Weights of a small mixture-of-experts language model, trained from scratch on English Wikipedia.
Size: width 192, 84M parameters.
Experts: 64 experts in each of 11 layers, 128 GeGLU neurons an expert, a softmax router.
Training: a variant of Adam for the experts, 358M tokens, 5456 steps.
Below are experts of layer 2 (counted from 0) of a mixture-of-experts language model. Rows are named router (the router's row for the expert), down (a neuron's output weights, with its number) and show model dimensions 0-191. Each number is 128 + 24 x the weight over its row's rms, rounded and kept within 0 to 255.
Before each expert's rows: a language model's description of what the expert responds to. This comes from a sample of Wikipedia text that the model never trained on.

# expert 54
Description: Digit pieces inside coordinates, codes, IDs and figures, such as degree-minute values, GNIS IDs, 2023, million and billion.
router [181 110 112 119  93 101 150 137 133 137  90 124 140 104 127 148 123 107 114 101 131  99 169 157 104 105 172  89 122 163 133 149 141 146 175 155 131 116 138 151 116 143 116  92 142 129  93 155  89 106 171 133 115 107 102  88 128 136 156 159 129 149 129 118 125 143 151 152  81 182 130 144 116 124 152 152  75 151 137 113 183 105 141  98 120 130 137 127  96 140 131  87 120 131 137 126 147 163 166  90 160  98 167 131 136 117  88 183 110 117 142 107 150 131 168  94 134 114 134 122 140 127 127 127 118 108 114 115 142 136 140 129 154 134 115 156  91 111 158  97 128 110 166 144 127 125  92 119 160 160 156 128 151 110  77 147 100 121 144 158 171  91 101 130 117 154 150  99 126 130 112 154 111 104 138 133 156 149 150 106 160 148 136 137 127 166 176  93 153 150 135 108]
down0 [151  98 140 106 121 121 104 137 122 136 131 105  75  50  91 147 162 120 136 138 182 163 117 146 149  91 126 170 148  80 102 128 131 105 139 126 135 108 135 133 112 131 157 139 156 141  73 130 115 175 164 145 100 143 142 119 110 127 124  78 100 168 146 129 124 133 100 169 118 156 159  96 156 123  99 125 124 125  80 169  95 127 156 129 123  94 139 149 135 128 100 154 168 106 119 133 133  74 114 124 162 146 109 147 153  94 128 118 104 124 124 153 120 119 122 144 138 174 142 129 168 123 142 130 146 133 146 129 143  64 138 156 163 137 109 114 124 117 118 128  89 116 136 117 158 124 156 185 139 128 111 124 170 135 181 102 117 103 131 132  99 104 160 119 113 144 126 118 133 127 110 142 103 146 163 151 148 167  96 138 101 139 150 120 150 122 113 132 110 112 120 160]

# expert 25
Description: Nouns for time spans like season, round, day, century after first or that, and line breaks between paragraphs or table rows.
router [130 145 101 160 101 153 139 135 145 134 138 130 139 140 115 130 106  95 111  78 167  84 140 150 119 102 147 119 114 131 129 124 166 138 168 127 124 176 141 126 123 122 100 143 112 147 112 142 135 165 146 133 114 118 110 174 154  91 112 168 108  95 149  80 163 127 126 161 109 101 125 118 131 124  98  89 119  73 124 121 122  98  92 125 121  64 116 140 128 134 138 117 124 122 132  86 145 170 112 121 103 119 160 143 121 135 125  99 141 145 109 106 130 129 140 184  90  96 125 150 104  99 144 134  94 101 119  94 119  97 110 167 132 102 167 130 109  97 121  74 117 149 146 125 115  75 159 129 111 130 105  79 146 128 139 150  80 148 107 116  95 123 119 123 161 113 100  85 133 139 157 135 104 128 154  98 158 132 103  92 129 111 186 157 142 140 122 151 141 104 113  99]
down0 [157 113 129 124 152 116 116 141 113 132 151  93  96  98 179 127 137  76 129 158 131 133 129 115 166  92 149 119 128 111 114 158 110 143 104 111 151 108 121 146  98 112 125 172 132 120 124 114 171 169 140 167 131 109 100 121 125 149 145 104 157 148 136 140 128 156 142 148 141 151 119 142 127 127 132 121 150 131 124 115 105 120 102 160 101  99 175 145 153 149 105 132 177 118  84 114 167 110 102 139 128  79  95 108 122 151 162 113 139 129  74 143 125 132 166 138 107 151 124 139 127 149 147 143 116  75 136  87 137  90 120 143 168 201 111 119 126 155 128 131 117 193  96 123 178 123 141 131 111 145 124 140 126 113 155 106 132 120 137 119 144  90 162  98 109 103 103 112 128  99 108 113  90 115 175 177 132 127 141 133 109 108 154 135 145 110 137 195 103  94 118 117]

# expert 4
Description: Line-initial list dashes and table pipes in lists and tables, such as species lists, and years after dates, like 2021, 2025.
router [152 129 109 153 117 146 134 135 162 133  90 154 137 131 150 130 118 159 119 121  97 115 138 134  99 125 121 134 133 144  85 150 130  92  95 118 111 131 143 117 160 115 142 132 103 154  76 128 121 142 137 158 120 124  87 172 136 167 141  76  94 101 104  93 121 128 127 166 123 105 131 126 143 105 123 102 144 132 116 140 102 163 174 140 149 124 170 119 182 126 147 156 141 130 177 121  87 104 128 126 137 142 111 139 156 164 105 173 125 140 134 135 109 151 122  93 122 141  95 162 189 130  88 148 144 101 116 125 110 134 133 162 126 125 132  98 135  81 136  78 118 126 152 145 104  81 144 115 114 118 105 150 128  95 129 148  89 171 105 129 142 118 104 162 156 110 152 128 116 165 107 166 139  96 145 190  97 120 134 128 131 176 107 120 135 151 159 148 110 103 151 177]
down1 [ 85 153 114 131 100  99 127 107 118 117 114 160 146 139 153 119 112 117 139 112 154 136 138  81 143  91 165 164  82 151  96 127 144 121 152 116 152 137 108 133 125 143 109 147 108 146 110 137 162 146 111 130 185 150 141 175 105 149  69 105 118  99 141 141 110 141 107 148 135 155  66 127 109 171 114 140 111 133  72 149 126 160 118 152 126 132 163 107 132 105 122  97 131  94 104 120 147 158 151 117 121 168 144 147 161  79 130 160 133 140 130 117 102 108 128 146 115 125 142 144 146 174 112 161 119  91 128  99 154 115 147 118 118 126 159 142 164 142  99 128 154 119 118 135 106  69 141 103 179 131 107 119 146 114 142 166  50 127 135 154 142 129  91  98 133 114 167 150 117 118 138 120 117 142 106 104 164 158 115 142 124 134  91 118 118 105 137 159 163 102 135 119]

# expert 47
Description: Numbers in table cells, stats and coordinates after pipes or colons, e.g. | 36 |, 41°29′, plus headers like Pld, Pts, Votes.
router [119 135 116 132  92 122  71 145  82 158 146 153 160 122  76 187  94 143  75 131 108  98 144 148 121 138 131 158 128 130 126 132 147 109 159  66 113 141 120 163 123 123 130  95 126 119  70 135 144 101 131 172 153 151 133 113 140 129 133 125 122 144 173 162  66 121 125 127 131 160  90 150 140 120 137 132 157 103 126  75 119 122  93 117 121 113 124  90 142 115 111 119 133 106 135 139 101 114 154 144 158 107 137 133 114 122 139 159 100 115 144 150 153 153 129 107 137 106 122 161 159 168  95  98 110  87 109 147 150 121  80 152  69 169 149 101 120 155 153 119 131 124  89  92 115 124 107 119 101 138 135  92 144 103 133 146 132 132 110 129 111 117 160 116 141  69 138  94 106 126 128 135 101  85 136 125 143 138 158 101  97 112 132  93 117 124 129 132 123 106 112 149]
down1 [ 84 152 124 141  72 123 156  73 103  75 112 160 110 149 183 120 135 131 139 108 143 130 136 104 114  91 130 120 107 158 106 169 159 131 110 148 132 159 123 108 130 118 101 172 110 129 143 137 112 111 120  96 161 146 102 167 114 126 104 101 111 110 111 139 113 148 138 140 111 146 147 130 118 173  86 141 130 118 103 174 113 125 123 170 124 107 147 164 127 133 179 143 139 131 106 105  96 117 106 152 131 131 161 161 137  96 140 141 123 164 119 119 123 105 140 157  92 127 130 165 131 119 143 161 152 102 136 134 167 109 126  98 168 118 136  95 154 102 120 144 105 207 151 119 133 115 160 126 154 139 145 143 119 146 146 157 108 134 163 127  79 139 144 145  81 116 155 146 135 103 167 124 110 114  89 135 160 138 140 135  72  91 118 122 142 128 138  87 140 118 100 141]

# expert 20
Description: Word-final suffixes, mostly plural or third-person s, also ers, ions, ities, as in gents, derails, queues.
router [130  98 125 115 164 187 141 163  71 100 131 103 138 164 156 108  89 128 117 172  91 122  97 137  92 129 182 175 120 112 107 129  98 100 148 125 116 120 138 118 142 122 177 134 150  87 122 132 130 109 130 144 130 133 160 187 106  90 130 111 140  99 115 174 135  93 150 120 128 153 144 138  89  77 150 145 144  88 106 121 133 130 187  99 140 107 151 112 151 134 122  89 112 136  88 114 133 127 145 137  81 126 121 104 113 139 110 140 140  98 130 134  81 102 129 162 113 158 135 151 162 102 142 120 149 143 116 103 138 114 127 124 129 158 116 144 139 150 145 138 151 149 113 151 115 128 114 121 145 116  77 135 129 128 135 108 152 103 129 134 143 164 163 112 118 156 148 117 106 113 146 137 162 108 154 112 143 119 126 119 173 204 148 150 105 110 131  96 157  97 129 122]
down1 [ 90 127 136 162  58 120 109  92 115 112 107 137 131 132 130 114 127 149 122  67 151 119 132 108 124 101 156 128  87 119 111 127 149 125  76 113 132 125 104 129 166 154 109 191  93 143 135 129  82 142 131 131 193 125 165 142 147 124 123 100 100 132 139 136 138 119 116 157 128 104 118 111 122 114  89 104 128 117 123 132  48 144 102 127 138 127 120 131 127 145 151 148 160 121 121  80 108 143 125 123 118 177 135 118 103 103 128 111 119  94 130 149 120 151 187 124  77 134 101 125 123 132 159 155 130 112 116 120 174 109 124 143 101 140 130 148 150 145 131 109  82 161 131 113 119  53 127 150 145 130  97 176 102 126 110 141 157  98 134 136 124 138 120 131 113  87 116 158 130 118 155  89 131  96  96 148 171 146 142 158 104 102 125 107 156 123 115 133 121 110 135 150]

# expert 1
Description: Single letters and word pieces inside abbreviations, codes and scores, plus sentence-final periods, such as S-m-rekar, Mt-5, VfL, 4+7.
router [ 98 113 135 132 125 126 117 113 136 118 137 114 165 154 122 112 122 118 117 121 137 112 107  91 100 124 128 135 117 100 148 147 109 181 118 147  81 124 127  99 100 138 171  92 116 173 111 114 122 143 103 186 156  80 124 158 152 111 144 133  98 108 104 111 162 128 118 112 155  96 127 165 151 122 153 103 145 115 163 141 166 157 114 120 132 160  95 110 156 165 127 119 128 100 120 174 142 145 127 149 157 101 142  99 118  82 164 118  96 137 121 113 175 178 167 130  95 145 164  94 124 114 117  90 135  92  85 145  92 143 154 140  78  89 120 127 125 123 153 109 116 126 161 124 160 138 148 137 113  91 151 149 149  87 145 126 149 105 135 133 148 128 141 135 110 153 128 137 105 108 177 143 135 134 150 124 187 106 135 125 112 121 145 136 118 101 183 127  95  91 101 109]
down1 [113 135 119 119 136 131 118 121 118 127 138  93 108 137 139 111 117 143 164  84 136 159 109 118 146 107 184 122 139 132 161 170 129 115 132 171 165 146  88  89 123 152 121 180 146 121 128 122 137 130  89 145 141 117  90 125  89 149 115 101 126 106 170 135 121 131 126 142 131 176 163 156 107  97 109 146  89 128 133 156  78 169  75 172 139 108 121 124 119 138 117 117 137 141 133  38 142 144 136 104 163 125 116 123 111 150 161 107 144 162 178 157 115  99 123 140 115 113 161 151 120 100 136 178 141 112  75 140 145 138  84  99  96 144 127  96 148 144 149 137 109 143 146 122 126  76 114 125 182 144 125 123  92 119 104 116  97 144 133 114 107 107 134 120  97 126 168 120 109 132 142 116 137 156 102 127 131  98 109 128 155 134 131  86 105 150 137 137 164 125 109 127]

# expert 36
Description: Table pipes after a name, title, team or club cell in filmographies, race results and squad tables, plus colons, semicolons, slashes and dated titles like (2009).
router [155 137  95 154  95 166 146 160 166 137 133 129 132  81 118  95 166  87 107 136 131 137 113  92 137 130 160 125 101 126 104 148 136  83 113 136 141 136 127 150 131  90  74 128 123 142 162 131 131 102 137 143 135 117 118  99 149 113  99  87 140 105 143 124 147 137  96 140 122 108 160 106 130 117 126 144 136 100 111  97 124 106 170 116 131  84 128 158  82 168 165 160 127 144 108 170 113 121 103 119 121 139 125  96 167 146 109 133 135  97  88 134 158 162 144 102 110  83  84 120 119 160 159 136 109 130 120 127 171 163 124 154 139 149 137 130 139 131  92 150 136 121 143 139 152 132 137 141 152 160 168 163 130 137 141 115  99 145 101 153 150  88 174 171 124 177 136 188 135 120 130  87 150 118 140 129  94 141 139 164 137 144 104 134 183 147 109 152 142 149  96 144]
down0 [139 122 118 137 120 139 130 153 130 131 151 104 103  81 130 125 129  87 141 145  95 119 105 114 133 111 124 163 140 110  98 106 108 143 114 131 128 155 164 162  94 151 100 170 157 140 111 135 147 127 145 147 114 140 106 154 104  94 145  45 129 166 106 123 161 150 114 101 115 174 128 117 166 138 114 118 148 120 126 140 105 129 155 148 124 131 114 128 150 153 162 183 131 101 132 120 169 115 131 125 173 111  91 143 154 113 143 123 131 101  76  83 120 149 102 150 118 105 137 144 125 125  98 176 142 105 113 101 140 104  88 141 145 136 132 118 103 127 130 161 144 132 118 104 174 170 174 173 135 142  91 184 110 127 134 112 130 158 153 146  89  80 169 100 125 143 138 144 113 128 150 141 119  82 131 180  95 123 152 146 125 150 171 128 151 111 156 135 132 129 137 145]

# expert 21
Description: Word-final suffix pieces that make adjectives or nouns, such as -ic, -tive, -ical, -ous; also trailing digit pieces inside numbers.
router [137  94 129 123 148 187 102 116 104 152 114 124 108  95 113 141 137 132 183 117 117  93 124 130 142 128 127 102  92 138 161 141 116 137 200 126 140  97 107 151 125 141 133 141 135 133  91 116  89 131 119 105 118 121 142 123 119 170 122 129 134 124 113 102 119  94 135 137 128 148 143 161 120  83 117 105 146 128 131 148 130 147  95 100 151 120 192 120 111  93  91 163 146 168 145 122 149 160 136 140 139 122 103 101 141 182 128  79 104 120 151 141 149 120 142 108 132 148 131 118 169 130 101 144  93 126 109 103 112 122 112 152 121 165  96 105 143 135 130 108  81 112 112  97 144 123 144 106 107  91  94 110  98 135  74 120 150  81 107  99 150 183 160 118 133 138 118  76 116 116  83 112 117 127 125 172 188 120 135 153 109 140 176 101 103 138 123 124 144 134 116 111]
down0 [143 111 130 120 132 133 137 151 112 128 130  97 117  96 128 136 126 105 149 120 134 202 105 122 128 123 133 176 124 110 120 167 146  94 127 122 139 131 145 137 122 164 128 150 114 112 135 139 125 156 114 142 125 148  91 116  36 139 132  82 121 149 109 120 118 118 111 148 130 177 183 129 180 134 146 118 157 157 102 109 105 121 139 134 145  79 158  82 137 119 106 137 161 136 122 140 114 120 113  82 147 105  85 143 132 119 164 124  93 140 116 163 110 115 147 127  91 111 145 152 129  96  91 133 113 106 117 148  95 121 137 111 126 113 128 140 182 137 130 148 112 174  95 131 129 147 130 123 150 152 148 114 116 131 132 113 117  93 154 127 101  63 125 113  92 147 106 164 114 164 121 125 107 120 157 173 121 125 140 160 122 159 167 156 145 133 120 153  67 118 151 172]

# expert 27
Description: Inner consonant-vowel pieces of foreign or unusual personal names, such as Gabri-el, Pat-rí-cia, Humph-ries, plus small numbers in sports tables.
router [132 118 170 116 140 152 109 143 129  99 161 105 109 106 126 116 143 126 131  95 122 134 175 136 110 120 127 115 112 152 145 168 170 134 129 132 161 111 143 153 186 136 111 129 150 157 152 108 126 122 114 108 126 106 166 115 129 134 143 112 127 129 101 123 147 132 156 114 113 144 169 168 133 117 128 180 117 164 107 144 137 105 147 132 165 120 161  94 143 103  99 179 121 171 122 131  96 141 137 164 116 133 134 121 117 111 140  99 127 123 163 111 109 175 106 138 117 138 106 115 146 116 152 131 111 169  81 165 119 146 159  85 155 153  95 117 141 157  78 167  80  77  71  95 150 130 145 168 130 137 160  65 105 165 159 171 109  99 110 122 104 166 129 118 106 148 118 148  97 148 110  98 129 115 123 147 134 112 131 141 103 116 143 116  95 126 138 129 127  82 132 118]
down3 [106 119 132 124 159 137 105 124 143 117 147 113 121 145 120 151 112  95 113 110 117 131 129 165  83 117 161 101 160 144 151 128 122 158  99 130  98 124 137 140 120 123 113 138 125 109 109 125 167 161 136 169 138  80  68 130 129  87 103 138 133 124  95  81 142 132 141 126 132 116 105 149 183 138 129 142 148 140 180 106 143 137 135 117 162 124 146 106 119 141 125 160 132 148  95  98 138 119 179 127 131 129 201 113 106 105  79 105 135  75  94 135  98 155 175  95  82  92 122 106 118 143  99 124 110  78 148 125 102 160 113 123 117 142 147  73 170 143 103  97 113 125 150 110 136 122 116 148 162 176 129 163 149 131 128 130  91 130 141 137 130 148 158 138 134 121 134 138 170 125 136 142 121 134  88 160  95 115 114  78 157 103 124 141 133 115 121 168 134 103 115 109]

# expert 3
Description: Pipes, periods, dashes and commas in markdown tables, reference lists and LaTeX math, such as |---|---| separators, numbered "2.", "frac".
router [153 121 146 143 156 111 134 103 146 177 119 113 135 133 125 142 127 128  70 149 170 109 127 139 120 166 166 136 162 107 134 151 107 130 141 137 121 165 132 139 127 135 137 134 124 113 106 109 134 151  71 155  98 153 126 139 102  87 129 147  96 173 105  96  78  98 121 160 112 118 141 166 131 177 100 107 159 113  97 132 108 122 145 156 152 171 148 117 161 154 160 164 138 127 134 142 153 113 111 153 166 100 130 107 144 145 105 143  88 136 110 133  96 139 157 106 135  83 125 143 132  79  97 118 169  88 146 142 124 146 143 132 115 155  94  91  91 126 124 113 189 136  81 104 142 165 143 127 128 131 111 163 121 145 140 159 137 171 150 109 127 103 110  88 102 120 119  91 143 125 129 108 150  97 102  97 139 153 159 157 141  96 147 173 155 122 119 122 130 120 129 133]
down0 [139 102 165 127 135 132 109 128 106 133 154 133 117 101 162 117  82 113 111 102 145 126 121 138 159  97 162 132 155  99  85 157 119 137 147 138 145  99 129 104 130 138 168 159 133 151 104 106 163 121 124 133 120 145 115 149  51 155  75  87 168 145  89 130 123  94 111 114 124 174 128 120 109 170 110 134 152 114 136 142 125 168 139 103 124 147 177 120 146 140 116 112 154  75 134 116 139 130 110 125 176 115 149 106 141 112 169 144 128 120  99 115 116 113 176 147 124 176 130 129 142 117 124 163 103 100 124  99 117 114 100 132 139 142 163 120 103 127 135 136 118 139  96 150 194 124 161 129 160 106 125 118 135 106 124 119 125 109  98 139 157  84 151  81 119 122 111 151 102 105 124 130 124 103 147 196 120 113 117 152  96 124 149 127 111  85 109 175 108  91 146 130]

# expert 0
Description: Noun, place name or number right after of, from or the, especially countries and states, as in University of Missouri, one of which, from 1998.
router [140 140 109 165 150 145 104 139 136 146 114 117 124 129 116  99 143  86 171 127 128 155 114 156 120 164 158 152 121 142 138 127 158  96  98 105 127 112 161 138 119 147 175  87 109  88 158 141  88 126 117  98 113 138 144 123 160 126  82 157 166 117 121 108 140 148 149 104 171 100 118 124 123 126 161 147 118 150 188 117  87 145 121 117 137 132  99 173  86 101 106 135 158 123 135 137 155 157 118 105 128 147 114 116 142 119 127 167 165  99 144  75 111 125 108 127 114 136 152  89 146  91 131 105 131  77 160 155 129  74  90 144 103  85 138  98  80 105 172 123 135 113 136 139 124 140 142 123 140 118 134 183 119 132 144 118 105 111 147 160 173 135 115 135 176 122 105 113 123  93 111 118 160 173 141 118  94 113 108 112 143 133 129 129 159 145 148 169 108 120 124 138]
down2 [121 100 136 143 132 115 133 144 188 132 121  75 125  81 131 116 124 147 147 125  90 103  98 111  96 155 145 152 153 115 140 151 161 154 119 131 113 124 141 119  96 125 108  99 135 122  89 176 161 128 160 151 141 121 146 129 111 142 171 109 165 138  83 125 111 105 112 129 101 125 100 163 131 136 148  72  95 142  80 150 191 118  96 108 131 119 120  92  75 146 109  93 149  94 113 116 110 113 135 148 125 128 100  96 123 125 154 138 151 156  98 114 125 124 149 141 128 140 138 158 102 129 135 139 173 108 160 126 142 107  86 126 129 138 132 143 107 151 127 187  96 120 121 108 153 111 137 139 106 151  80 158  96 113 117 112 123 121 134  95 168 113 110 177  77 131 110 138 147 130 144 110 134 114 146 112  93 123 166 140 123 142 101 156 111  96 145 144 126 117 177  84]

# expert 6
Description: Line breaks ending table rows or list items, plus coordinators joining items such as and, &, /, et, nor, and commas in lists.
router [156 130  87 151 101 152 157 160 160 118 100 188  95 149 133 148 156 110 112 121 109 118 148 107 143 149 130 100 161 108 105 110 129  82  95 111 150 151 150 160 141 113  97 115 145 156 124 141 129 111 115  91 133 125  82 128 144 119  96 109 126  87 106 152 134 118 142 141 139 150 159 150 131 108  93 120 156 119  75 119 112 120  84 114 125 102 161 138 128 163 136 173 106 135 140 119 139 118 146 148 131 148 108 160 126  87 138 153 111 134 136 124 174  80 125 128 117 106  79 147  97 177 160 139 156  69 155 104 125 160 109  98 146 137  92 110 133 139 114 161 109 115 140 139 167  97  79 133 152  90 106 149 118 126 140  98 135 153 114 176 141 132  90 128  89 121 118 147  79 155 158 136 143 136 114 115 144 148 148 114 104  93 120 145 145 128 143 109 155 109 101 122]
down0 [124 125 124 133 135 140 137 108 105 113 120 132 103 101 136 119 117 124 122 137 117 179 133  84 134 120 132 145 118  95 128 130 122 173 117 105 136 123 140 114 136 124 150 158 113 152 140 124 155 149 165 160 109 138 114 121  72 110 151  82 130 173  96 133 112 142 132 104 182 160 122 127 135 130 134  94 143 118 124 108 101 151 192 149  79  61 128 117 145 122  97 189 151 117 149 111 176  92 106  90 143 137 102 123 178 118 156 116 103 169  96  97 125 112 183 119  94 128  93 149 124  94 114 138 112 110 131 119 123 109  98 147 114 110 103 122 160 165 165 172 140 176 109 114 139 109 128 135 138 116 133 152 111 121 187 110 111 123 164  94 121  94 111 120 126 145 124 146 132 114 133 130  99 119 155 163 146  96 105 127 105 128 133 138 117 135 132 121 114  99 115 192]

# expert 28
Description: Pipe separators inside table rows full of numbers or statistics, plus numbers followed by semicolons like 0; and 3;.
router [114 105 107 143 123 142 141 127 148 171 148 151 135  87 114 162 128 124 139 152 150 142 166  76 149 161 166 149 143 107  98 121 122 129 145 143 142 134 146 120 140 137 110 155 125 114 116 116 170 139 132 157 160 139 169  90 122 114 151  84 131 119 147 119 100 125 171 130 168  93 148 156 121 116  72 140 170 143 121  86 119  91 190 119 104 152 139 173 129  96 134 144 136 139 157 135 112 130 165  94 123 146 112 111 138 142 137 118 111  91 144 158 118 137 129 110 103 143 126 132 151 142 123 145  83 157 145 124 130 140 158  78 136 159 121 122  94 107 135 130 150 107 138  95  86 107 172 140 122 137 169 132 120 147 122 181 163 155  95 166 138 157 154 147  98 139  99 122 148  81 109 129 162 129 107 131 121 123 165 140 161 139 129 149 100 130 117 132  97 169  81 168]
down2 [120 106 150 146 126  78 154 121 146 114 100  95 136 119 137 158 103 119 118 131 149 149 117 127 145 151  88 137 132 120 125 165 144 115 155 126 121 142 121 137 130 111 136 102 153 119 125 149 125  99 152 128 112 112 181 105 157 122 105  88 153 160 113 135 130 138  80 124 112 131 152 113 121 160 134  98 103  92 105 155 153 100  97 118 104 114 126 100 116 147 124 108 147  94 115 114 164  89 127 126 110 133 176  83 116 144 138 128 165 155 120 131 142 108 118 141 125  88 154 185  76 141 169 162 158 127 140 170 131 162 133 127 125  98 116 205 110 149 113 170 107 151 149 130 116  95  86 133 122 146 123 154 127 131 137 133 166  67 139  72 175 160 137  95  97 130 116 142 138 139 125 102 115 128 120 117 123 107 158 108 106 128  96 162 118  84 120 137 152 109 133  77]

# expert 63
Description: Word after "in the" or "in", such as dates, places and order words: in addition, in the end, in April, in Paris.
router [134 136 135 131 134 134 106 150 127 104 149 148 122 126 121 141 109 115  89 143 131 149 103 144 135  96  97 155 136 151 110 133 138 137 123 100 123 188 122 134  97 130 132 163 113 176 120 156 161 173 163 130  94 147 173 159  83 128 101 153 131 137 158 121 123 149 124 144 145 115 137 138 143 156 198 147  91 132 138 135 158 127 149 120 120  94 111 135 124 108  87 124 170 194 108 136 120 146 146  96 113 108 120 125 108 140 149 115  93 143 118 139 126 148 181  78 138 134 156 141  89 152 158 161 108 132 106 122 117 157 153 156 143 134 134 126 120 147 135 145 149 115  98 147 141 159 142 146 150 152 160 118 204 140 127 149 146 145 127 126 183 144 137 151 152 143 121 147 113 124 116 102 144 175 137 172  85 121 145 133 137 123 119 121  97 177 106 185  95  94 139 105]
down1 [ 89 139 130 130 105 139 119  87 108  84 132 142 130 141 143 117 131 149 160 118 145 129 118  94 122 119 151 126 126 131 127 139 115 119 166 103 123 161  96 134 148 158 130 179 140 149 137 115 134 115 113 106 177 179 126 127 129 149 122  73 146 117 143 102 147 119 109 160 161 123 148 133 112 135 153  99 135 142 135 150  96 124 108 142 146 117 136 173 114 136 123 133 143 114  76 108 127 124 176 157 168 133 144 157 121 166 141 119 173 129 155 141 144 124  82 127  80 131 122 154 109 138 127 138 172 117 119 120 179 118 151 117 106 126 100 182 194  96 157 134 153 145 116 156 130  74 133  92 168 131 100 144 119 132 157 103 120 105 160 134 101 129 121 109  81 135  92 152 108 102 133 125 162 138 105 103 125 155 111 152 133 120  87 177 158  91 122 154 136 139 123  69]

# expert 51
Description: First token just after an opening parenthesis, quote or slash, such as "(c." or "(first", transliterations, units, and code or LaTeX pieces.
router [130 141 128  92 134  90 149 114 161 127 145 105 128 163 126 157 155 106 159 147 112 158 119 141 137 123  58 131 168 168 103 116  83 139 105 180 138 142 109 153 152 168 134  96 145 147 120 113 122 160 111 153 116 129 153 139 170 115 103 155  97 115 121  99 136 118 108  90 115 150 123 113 140 137 120 151 145 139  99 129 122 132 162 115 126 139 132  99 115  88 128 147 134 113 145 107 152 115 128 140 141  70 150 128 127  89 101 110 136 129 128 131 124 123 149 135 136 141 179 121 119 107  96 135 141 146 102  97 104 175 132 107 115  98  75 207 130 112 102 128 149 142 148  82 106 150 160  97 140 128 136 124  96 130 138 153 166 161 164 134 160  85 178 120  54 150 143 106 126 142 117 139 120 147 115 116 140 119 102 101 105 123 121 126 161 133 129 109 137 180 139 119]
down2 [121 121 125 172 143  94 119 152 150 166 141 103 151 145 136 122 128 129 108 114 126 128  75 122 159  81  69 151 112 141 162 102 111  97 177 139 103 111 111 152 124 145 132 105  94 132  88 137 136 128 146 165 175  95 130 112 152 131 155 121 129 169 116 109 155  85 102 110 126 105  90 153  81 172 126 114 102 131  73 143 139 148 129 111 117 157 134 133 116 113 149 144 115 147  95 100  96  90 124 132 108  97 164 117 118  55 109  89 155 171 113 112  94 141 147 161 129 120 132 119  86 111 139 129 130  83 112 116 103 182 121 118 123 137 120 150 131 120 138 165 133 143 115 135 142 118 156 131 160 138 104  93 116  88 150 140 174  88 124 123 130 131 133 129  83 116 135 132 112 161 101 137 156 136 129 143 102  76 129 125 138 114  81 141 113 115 132 105 118 121 134 118]

# expert 24
Description: Words after the such as first, last, only, latter, largest, median and this time, plus pipes or dashes opening table rows and list lines.
router [128 155 114 145 126 187  97 135 145 178 130 140 146 123 159 107 129 147 163 139 161 123 171 133  91 160 110 161 132 140 104 146 102 145 116 176 158 147 167  87  94 112 158 109 145 146 122 127 118  94  76 145 151 157 120 134 128 139 152 138 105 134 143 116 107 148 101 134 173 106 134  93 122  98 109 136 101 140 145 105 160 110 147 179 121 139 141 153 140 133 155 103 146 110 166 136 139 100 124 125 167 117 157  98 125 160 102 160 116 137 120 139 160 127 144 128 128 126  90 153 152 109  93 120 108 109 138 115 118  95 112 119 132 109 138 133 159 125 130 115 118  94 117 113 140 119  84 164 160 106 162 159 129 122  97 117  77 113 131 173  98 118  94 113 163 113 131 104 122 143 131 117 142 166 130  78 123  60 121  80 141 131 140 103 122 152 177  83 126 106 122 108]
down2 [125 134 109 133 143 105 136 127 156 141 129  81 154 105 122 145 134 135 135 113 125 111 120 147  92  87 113 126 122 129 130 121 152 120 139 157 111 109 157 120 127 113 126  95 105 118 115 165 126 132 113 126 141 135 146 186 158 160 118  84 123 130 113 116 143 132 134  81  98 153  86 138  99 133 149 183  65 102 119 121 130 122 118 110 132  83 127 119  98 125 127 123 183 114 122 107 137 157 123  74 140 104 142 149 152 138 161 108 145 132  76 134 161 107 121  92 145 157 118 124  70 141 131 127 149  85 120  85 134 125 124 133 112 177 143 163  89 114 129 180 131 138 139 169 131 100 136 115 112  95 126 140 142 123 119 130 159  74 155 112 143 101 133 122  74 112 135 154 111 129 133 105 161 131 135 168 132 126 151 168 123 153  94 159 134  95 121 136 136  99 183  66]

# expert 62
Description: Final pieces of Latin taxon names and institution names, such as -idae, arcticus, Arthropoda, Public Works, Forces, Institute.
router [133 110  97 130 167 180 117 162 117 139 143 114 140 157 130 104 144 109 150 147 139 107 154 153 140  89 139 132 125 123  88 125 105 136 143 142 150 147 105 115 166 133 158  99 136 137  89 139 105 102  86 113  99 140 145 123 115  73 116  84 148 105 150  94  89 136 152 127 123 136 146 112 145 103 132 105 104 120  97 109 129  99 164 108  65 139 160  77 102 108  93 161 162 131 112 131 127 176 137  89 112 125 142 119 146 168 131 132 136 143 101 147 124  85  90 117 127 111 108 151 142 168 143 145 114 169 130 100 129 122 164 130 143 183 127 141 150 157 146 163 109 140 132 163 112 128 135 114 112 156 128 119 157 120 129 165 154  98 110 132 165 155 140 134 106 134 145 127 135  99 171  97 186 137 132 141  98 146 122 132 177 146 119 173 141 122 119  97  92 147 109  94]
down0 [133 125 103  93 143 140 120 163  83 106 155 120 106 111 135 124 127 101 111 110 113 130 117 118 158  76 144 160 140  85  83 144 107 120 173 114 129 112 127 128 113 151 108 183 145 145 127 115 111 148 146 158  91 101 159 131  98 136 108  96 153 167 100  99 121 144 132  90 108 144 130 148 132 125 145 120 138 160 126 123 104 127 160 156 119  98 195 145 117 128 147 105 182 125 151 129 142 119 113 115 148 116 137 135 108 102 146 136 146 133  79 142 113 139 158 143 116 161 137 125 131 134 113 145 138 137 158 126 133  88 144 152 182 127 128 136 122 120 162 162 115 155 107 125 183 118 157 162 136 152 116 136 177 118 135 105 138 114 152 100 143  86 169 102  93 118 130 185 107 139 153 124 121 135 110 121 122 138 142 131  87 125 155 119 146 106 144 146 128 114 150 230]